Experts of a small language model: 16 experts in each of 4 layers.
Below are experts of layer 4 (counted from 0) of a mixture-of-experts language model. Rows are named router (the router's row for the expert), up (a neuron's input weights, with its number) and show model dimensions 0-159. Each number is 128 + 24 x the weight over its row's rms, rounded and kept within 0 to 255.
Before each expert's rows: "comes after" lists some tokens at least twice as common just before its tokens as in all text; "mostly gets" lists some tokens that are sent to it at least half of the time. This comes from a sample of Wikipedia text that the model never trained on. Tokens count by the router's weight.

# expert 10
comes after: " ", "–", " (", "8", "9", "."
mostly gets: "201", "200", "199", "198", "196", "197"
router [137 145 122 158 104 139 144  87 121 114 111 136 126 139 136 118  77 148 141 104  67 116  85 133 106 119 148 106 118 131 182  80 146 163 165 116 122  88 146 114 143 169 143 123 134 143 136 127 116 164 144  92 141 111 150 132 129 126 111 163 121 117 150 185 145 125 148  99 150  95 150 131 126 132 131 130 116 132 138 127 139 140  96  99 120  89 106 134 122 121 118  93 112 138 146 118 134 129 128 132 122 164 129 181 149 195 116 131 189 114 154 124 146 124 133 121 142 127 123 118 168 114 119 131  98  93 177  85 163 163 116 164 132 155 134 162 111 102 189 115  95 135 117 114 166 128 121 132 131 136 124 155 153 146 169 149 155 152 170 121]
up15 [102 123 152 103 105 123 108  75 100  87  85 144 117  92 152 105 192 127 121 108 123 182 132 100 134 149  96  97 130 116 126 106 179 134 161 105 147 111 103 125 131 135 141 124 107 167  96 172 148 152 130 126 112 100 133 101 140  88  95 153 116 173 179 146 120 152 178  84  97 117 119  78 139 128 134 183 121 153 120  85 131  53 122 123 130 164 130 134 143 117 163  98 137 159 127 117 120 113 137 130 125 146 150 145 130 114 120 157 120 117 131 133 138 140 149 140 134 109 122 112 115 144 136 135 119 156 144 136 134 144 126 154 120 109 135 104 118 130 151 109  71 128 143 139 119 109 146 107  77  81 124 123 139 104 146 118 138 140 127  99]
up16 [166 131 128 175  99 113 175 149 114 118 119 112 168 113 123 132 146 134 191 112 139 131  89 115 101 102 118 128 103 109  99 132 146  81 147 148 103 142 124 160 133 149  80 160 126 160 149 140 105 155 119 113 154 140 107 136  94 161 126 160 182 116 160 162 142 160 136 116 147 127 146 175 132 155 104 131 122 138 116 107 112 154 158 130 115 121 117 102 134 136 114 109 113 122 108 124 138 148 158 104 145 119 126 144 170 111 127 135 168 154 139 172  53 146 118 124 121 128 156 103 121 118 101 130 106 153 138 124 145 125 139 141 165 150 129  97 106 111 137 141  83 114 131 173 129 119 100  73 130 117 114 182 137 126 164 136  95 143 131  74]
up17 [120 116 149 118 139 118 140 119 107 111 148 135 129 118 129  41  84 140 157 126 151 161 129 155 113 111 133 131 107 121 111 158 167 123 141 120  76 108 133 125  96 138 146 129 110 152 133 103 135 122 148 111 128 120 156  86 158 154 136 160 111 117 142 162 169 130 126 104 163  70 118 169 123 112 150 135  95 116 159 149  92 107 134 109 126 110 132 127 119  59 131 125 146  95 152 126 124 179 135 145 169 139  84 138 152 153 125 119 144 130 152 179  95 131 123 145  84 104 147 142 124  80 119 118 147 107 132 103  93 148 135 147 142 138 182 112 144 116 122 172 143 164 128 114 154 117 118 117 137 122 152 151 146  63 117 126 150 151 127 130]
up18 [162 167 198 128 109 154 122 119 127  88 114  67 128 135 106 136 145 112 162  93 123 108 118 150 131 137 146 115  76  90 132 146 119 171  92 175 108 117 129 148 161 123 126 112 124 114 123 168  93 124 143 127 128 113 123  99 166 121 140 110 110 126 149 196 130 124 102 153 114  96 143 126 126 155 136 121 103 129 146 119 135 148 102 131 134 143 108 151 143 131 149 107  95 101 139 168  86 125 136 172 105 102 139  97 130 119 130 116  99  99 109 148 136 154  76 110 125 135 132 144 120  84 100 105  81 118 138 116 158 146 100 129 129 122 128 165 167 124 134 134 133 152 154 190 152 170 132  85 118 113 126 129 121 132  86 140 148 154 140 156]
up19 [166 119 147 149 154 110 194 152 156 127 124 107 124  86 148 117 165 186 158 166 132 136 142 106 135 153 123 105 113 134 125 144 125 175 105 122  91 110 104 117 115 133 115 146 124  95 112 105 112 177 131 150 169 137 117 124 118 163 129 118 124 119 153  88  96 136 141  96 125 130 106 144 134 155 117  98  79 121 108  98 160 162 125 145 137  89 109 141  85 164 127 103  96 152 134 165 137 138 131 120 183 131 127 131 109 131 124  95 167 128 164 146 130 106 116 122 166 148 127 115 122  90 126 213 113 124 156  95 101 114 156 129 146  96 129 149 142 119  93 156 119 116 100 139 123 150 150 116 110 155 161 108 161 120 111 109 109 123 133 127]
up20 [125 188 152  83 120 128 129  87 153 150 101 149  99 105 131 138 119 144 117  90 118 110 117 128  83  83 116 135 109 150  79  92 107 140 167  91 130 100  79 129 138 133 112 134 128  85 133 151  79  86 140  93 143 138 102 114 137 127 123 127 125 121 144 132 171 108 132 153 160  57 122 128 127 115 109 142 129  95 136 123 139 100  94 128 165 130 109 115 115 146 107 105 138 119  86 137 124 139 188 134 159 124 140 184 137 146 141 144 149 134 126 118 121 100 127 128 144  75 102  76 114 105 145 159 151 136 163 130 111 106  97 115 119  90 129 145 135 138 105 163 135 138 100 151 137 106 119 124 118 121 118 124 140 126 187 121 172 116 131 118]

# expert 8
comes after: ",", " the", " in", " of", " W", " B"
mostly gets: " August", " September", " October", " January", " April", " I"
router [141  93 158 136 112 144 144 101 105 115 121 138 100 151 127 138 145 145  90  99 132 170 140  76 174 150 127 133 174 134 137 132 150 141 139 154 141  98 133 105 180 151 161  97 130 191 158 128 147 133 115 156 156 114 151 127 121 107  95 115 126 153 130 114 146 119 128 111 137 144 126 117 165 168 181 127 116 106 138  90 105 139 113  75 109 139 121 153 133 157 122 142 129 141 143 144 141 116 130 145 127 105 113 121 130 190 117 171 144 118 148  98 149 114  81 155 144 147 157 111 133 110 151 178 154  86 132 113 102 176 154 137 117 169 128 138 103 129 165 150  92 147 110 125 161 109 110 124 175 122 108 119 131 151 134 160 148 167  97 116]
up45 [131 119 133 180 135 155 117 103 130 115 100 142  99 128  86 132 107 142 119 102 100 124 136 109 143 149  64 145 116 153 119 103 112 136 156 145 129 125 145 123 127 113 117 100 101 127 134 139  94  83 132 179  97 142 148 107 179 132 150 143 107 117 107  51 114 144  96 155 116 157 109  88 131 133 151 161 146 102 147 153 158 152 137 148  85  84 101 132 153 136 108 138 110 124 106 125 148 139 112 113 168 164 158 141 134 133 104 120 146 147 152 120 141 148 122 139 124 147 155  97 128 171 104 153 108 110 140 148  74 127 129 126 107 129 128 121 150  92 150 158 147 124 151 145 113 123 106 121  90 168 115 129 127 115 158 172 118 164 124  55]
up46 [139 139 142 124 129  94  92 125  55 178 107 131 141 176 164 125 104 122 138 130 101 150 113 153 138 145  82 116 137 124 164 100 113  83 146 132 150 117 143 119 131 132 175 142 137 138 115 119 118 172  95 137 140 157 130  94 139 124 124 149  92 148 132 115 118 106 150 162 161  93 129 143 141  85 139  83 117 132 104 164 112 148 117 128 128 127  79 150 104 120 126  79 159 110 154 147 125 148  84  96 116 108 133 128 144 139 137 147  76 119 162 131 155 121 153 133 112 161 117 165 122  99 103 145 136 132 157 125 116  99  90 163 129 138 149 126 100 161 152 158  97 127 146 112 148  87 141 108 148 171 117 132  92 127 161 174 121 126  97 133]
up47 [125 127 160 103 128 115 129  82 131 112 127 117 161 147 147 122 143 137 115 121 152 192 123 161 144 140 116 141 130 131  98  82 122 112 158 133  94 130 109 150 141 133 147 151 127 117 143 123 135 111 121 105 137 131 137 112 127 124 147 112  97 126 119 101 134 138 136 118  94  83  87 149 166 116  88 104 143 149 158 141 167 129 171 104 111  94 161 168 107 167 112 104  90 123 119 134 153 107 154 155 113 160 154 140 117 159 108 112 127 140  69 151 100 150 102 145 156 128 163  86 104 116 113 115 100 121 155 103 122 149 138 128 126 144 211 142 154 112 125 135 169 114 122 101 162 134 142 163 108  85 144 107 150  92 143 135 197 120 118 142]
up48 [135 106 171 130 101 124 107  81 155 162 107 150 123 169 169 124 121 127 125 147 150  81 119 149 178 135 140 132 147 125 122 146 124 140 110 138 116 124 116 110 149 160 146 121 108 114 135 116 126 152 179  97 112 168 129 116 132 129 147  81 145 122 154 194 153 146 113 123 107  98 116 124 115 132 124 119  85 127 128  78  95 122 167 129 102 122 110 143 149 120 125 108  90 141 133 142 140 129 152 124 127  87  96 125  95 114 160 149 105 139 124 155 114 111 106 129 143 105 135 113 102 160 115 121 114  94 137 169 155 168 184 152 180 135 131  97  89  78 134 129 138  81 104 112 132 131 153 103 118 137  86  90 162 134 139 160 167 112 146 103]
up49 [123 181 159 158 140 136  96  89 156 104 129 130 105  99 148 110 120 104 129 125 108 126 122 147  93 131 111 152 131  96 128 103 152 144 125 119 156 137 135 141 110 115  84  79 179 130 109 170 101 137 116  90 118 148 129  84 124 121 162 112 184 115 141  99 131 126 106 112  72  92  75  88  88 100 130 132 122 145 148 163 143 113 147 129  70 135 135 133  88 115 136 102 116 142 103 120 129 130 152 126 117 141 177 157 150 105 128 130  87  96 141 123 125 163 118 125 141 160 128 177 136  92  79 116 112 138 135  86 133 104 154 128 156 146 116 170 127 118 123 151 134 112 124 115 164 118 106 103 142 138 113 158 150 118 124 157 112 170 121 135]
up50 [129 126 108 136 151 102 121 135 124 152 110 121 127 136 133 143 137  91  92  91 114 139 160 147 117 105 105  93 139 159 189 151 144 118 147 109 140 118  85  84 144 120 138  96 126 128 170 146 120 110 152 150 142 128 142 126 161 115 136 150 116 127 125 173 169 138 124 130 154 133  98 171 153 153 141 126 171 172 162 123 150 153 131 121 142  74  67 102 116 166 148 148 117 147 107 117 116 127 134 135 161 102 136  82  92 116  89 128  85 112 125 102 140  87 124 114 155 194 112 132 107 126 131 101 115 126 100  67 162 136  97 136 141 151 141 116 103 133 112 163 113  90  84 131 148 113  91 137 150 118 111 127 125 120 118 130 134 132 130  88]

# expert 14
comes after: " the", " a", " b", " m", " B", " p"
mostly gets: " v", " part", " th", " inv", " ev", " V"
router [165  82 122 156 151 193 115 124 101 136 123 170 146 125 153 142 135 162 136 121 114 148  99 125  97 152 145 133 149 130 126 111 123 167 138 124 100 126 104 128 133 136 179 126 108 132 138  98 141 130 115 172 161 118 102 168  87 116  77 148 142 139 160 150 119 117 142  68 121 138 138 120 141 112 134  78 118 110 157 127  99 167 103 111 149 139 135 147 112 102 139 117 141  94 100 146 130 137 131 146 132 141 109 139 108 152 122 100 129 113 130 120 159 117 112 119 151 130 146  96 167 110 127 124 109  99 170 113 168 180 115 113 121 157 116 167  85 124 126 166 110 133 152 186 129 124 113 100 192 149 108 112 129 124 149 181 108 119  96 102]
up9 [131 118 121 131 138 200 124 139 160 155 141 132 182 128 174 111 180 153 110 100 110 110 119 144 142 119 142 159 158 118 101 118 152 121 109 138 112 106  82 111 118 133 152 173 142 134 168  93 127  86 154 109 186 130 108 116 108 129 120 109  94 112 111 127 148 134 141 168 119 101 144 136 180 147 152 132  89 142 125 135 133 131 112 115 153 167  98 155 148 121 118 145 105 122 108 100 102 144 123 124 142 112  69 131 148 167 118 134  90 113 147  92 152 148 146 131 120 142  99 116 142 123 153 134 152 149 150 156 137 146 131 126 147 108 140 149 136 114 157 152 140  85  90 136 161 195  87 135 119 149 127 123 142 117 120 135 165 143 163 168]
up10 [125 140 125  97 134  95  99 120  69 133  92 132 112 108 141 110 118  92 119 153 171 120 143 124 115 167 178 143 167 167 137 112 145 145  86 149 114 115 138  93  86 137 140 143 109 140 118 147 162 117 119 137 163 114 128 198 167 109 117 149 138  89 140 189 128 152 164 102 127 128 125 136  96 141  82 147 120 120 105 137  78 162 145  91 141 136 107 146  68 129 109  97 162 117 146 130 102 140 136  94 104 123 142 146 133 146  99 102  89 112 117 101 123 162 112 141 121 156  98 136 121  86 156 158  95  97 181 103 152 132 127 127 107 149 134 117 119 125 146 140 124  96 141 140 140 129 108 104 119 135 116 164 134 117 130 116 106 142 118 105]
up11 [135 141 152 133 149 104 196 105 131 154 148  83 105 132 164 132  92 130 119 101 122  88 123 120  91 113 144 150 104 149 103 135  96 146 117 149 120 127 160 109 143 118 149 104 112 135 130 119 134 162 141 130 104 166 151  81 149 149 161 101 106 133 172 131 127 126  93 110 135 125 112 114 113  85 155  98 159 133 126 138 126 142 143 153 132 163 108 114 128  96 124 119 115 137 103 148 142 156 141  91  83 151 111 109 154 108 165  91  97 122  99 152 133 127 173  99  98 127 130 138  95 131 112 160 142 105 160 122 104 100 147 128 134 146 145 141  96 155 117 200 129 131 118  93 149 166 159 113 144 116 118  92 154 147  87 190  92 129 128 134]
up12 [154 108 150 138 135 150 153  75 112 132 150 149 110 108 158 110 113 124 145 116  96 132 141 103  98 101 144 142 129 109 163 103 107  97 148 109 101 129 103 124 135  97 110 158 132  98 140 119 120 127 107 147 117 111 112 157 157  69 139 139 146 144 141 163 128 128  94 114  87 121  68 106 161 124 118 172 135 131 142 112 100  96 157 124 146 166 139 115 133 100 131 107 100 149  95 131 149 142 118 117 154 140  91 153 126 116 144 123 173 121 119 152 137 118 158 130 171 184 143 103  95 144 132 134 103 131 179 130 110 175 132 117 174 104 112 143 170  98  76 141 169 129 145 137 164 130 169  84 172 131 103 112 147 158 152 127 130 122 124 141]
up13 [149 157  95 119 156 157 142 127 132 148 126 144 170 154 135 122 117 123 137 148 167 108 142  64 141 173 115 165 144 115 140 153 156 191 112 170 112  86 157 118  88 155 201 136 130 100 130 137 112 131 117  87 132 157 106 124 129 139 122 105 117 172 136 139 148 139 138 108  76 147 133 112 150 150  96  98 142 102 163  78 128 125 119 109 144 138 175 104 112 109 142 116 122 125 149 137 123 146 109 166 114 130 134 144  83  96 152 124 133 140 137 122 162 143 110 138 172 107 124 135 149 105 126 149  78 108 170 156 124 114  99 127 133 145 141 158  92 121 122 121 144  62 125 148 104 137 127 135 119 130 141 143 133 130 153 126  97 137 127  87]
up14 [180 142 125 132 143 176 107 130 139 109 109 146 171 145 119 139 113 143  97 115 130 150 130 131 121  92 110 151 131 163 144  90 126 105 118 142 111 133 146 114 140 130 130 155 127 122 148 117 164 159 154 109 181 142 136 169  57 150 163 112 133 136 172 141 109 142 126 114 128 145 137 171  99 135 142 103 149 104 112 157 157 125 104  96 135 114 159 165 136  78 123 145 118  74  95 164 114 165 116 140 140 116  86 116 136  94  95 121 142 123 133  83 152 104 127 135 103 125 123  89 169  95 121 158  88 142  81 136 145 139 130 137 169  97 129  92  96  95 133 151 131 130  95 159 140 166 136  84 106 120 104 134 139 152 121 141 130 115 115 114]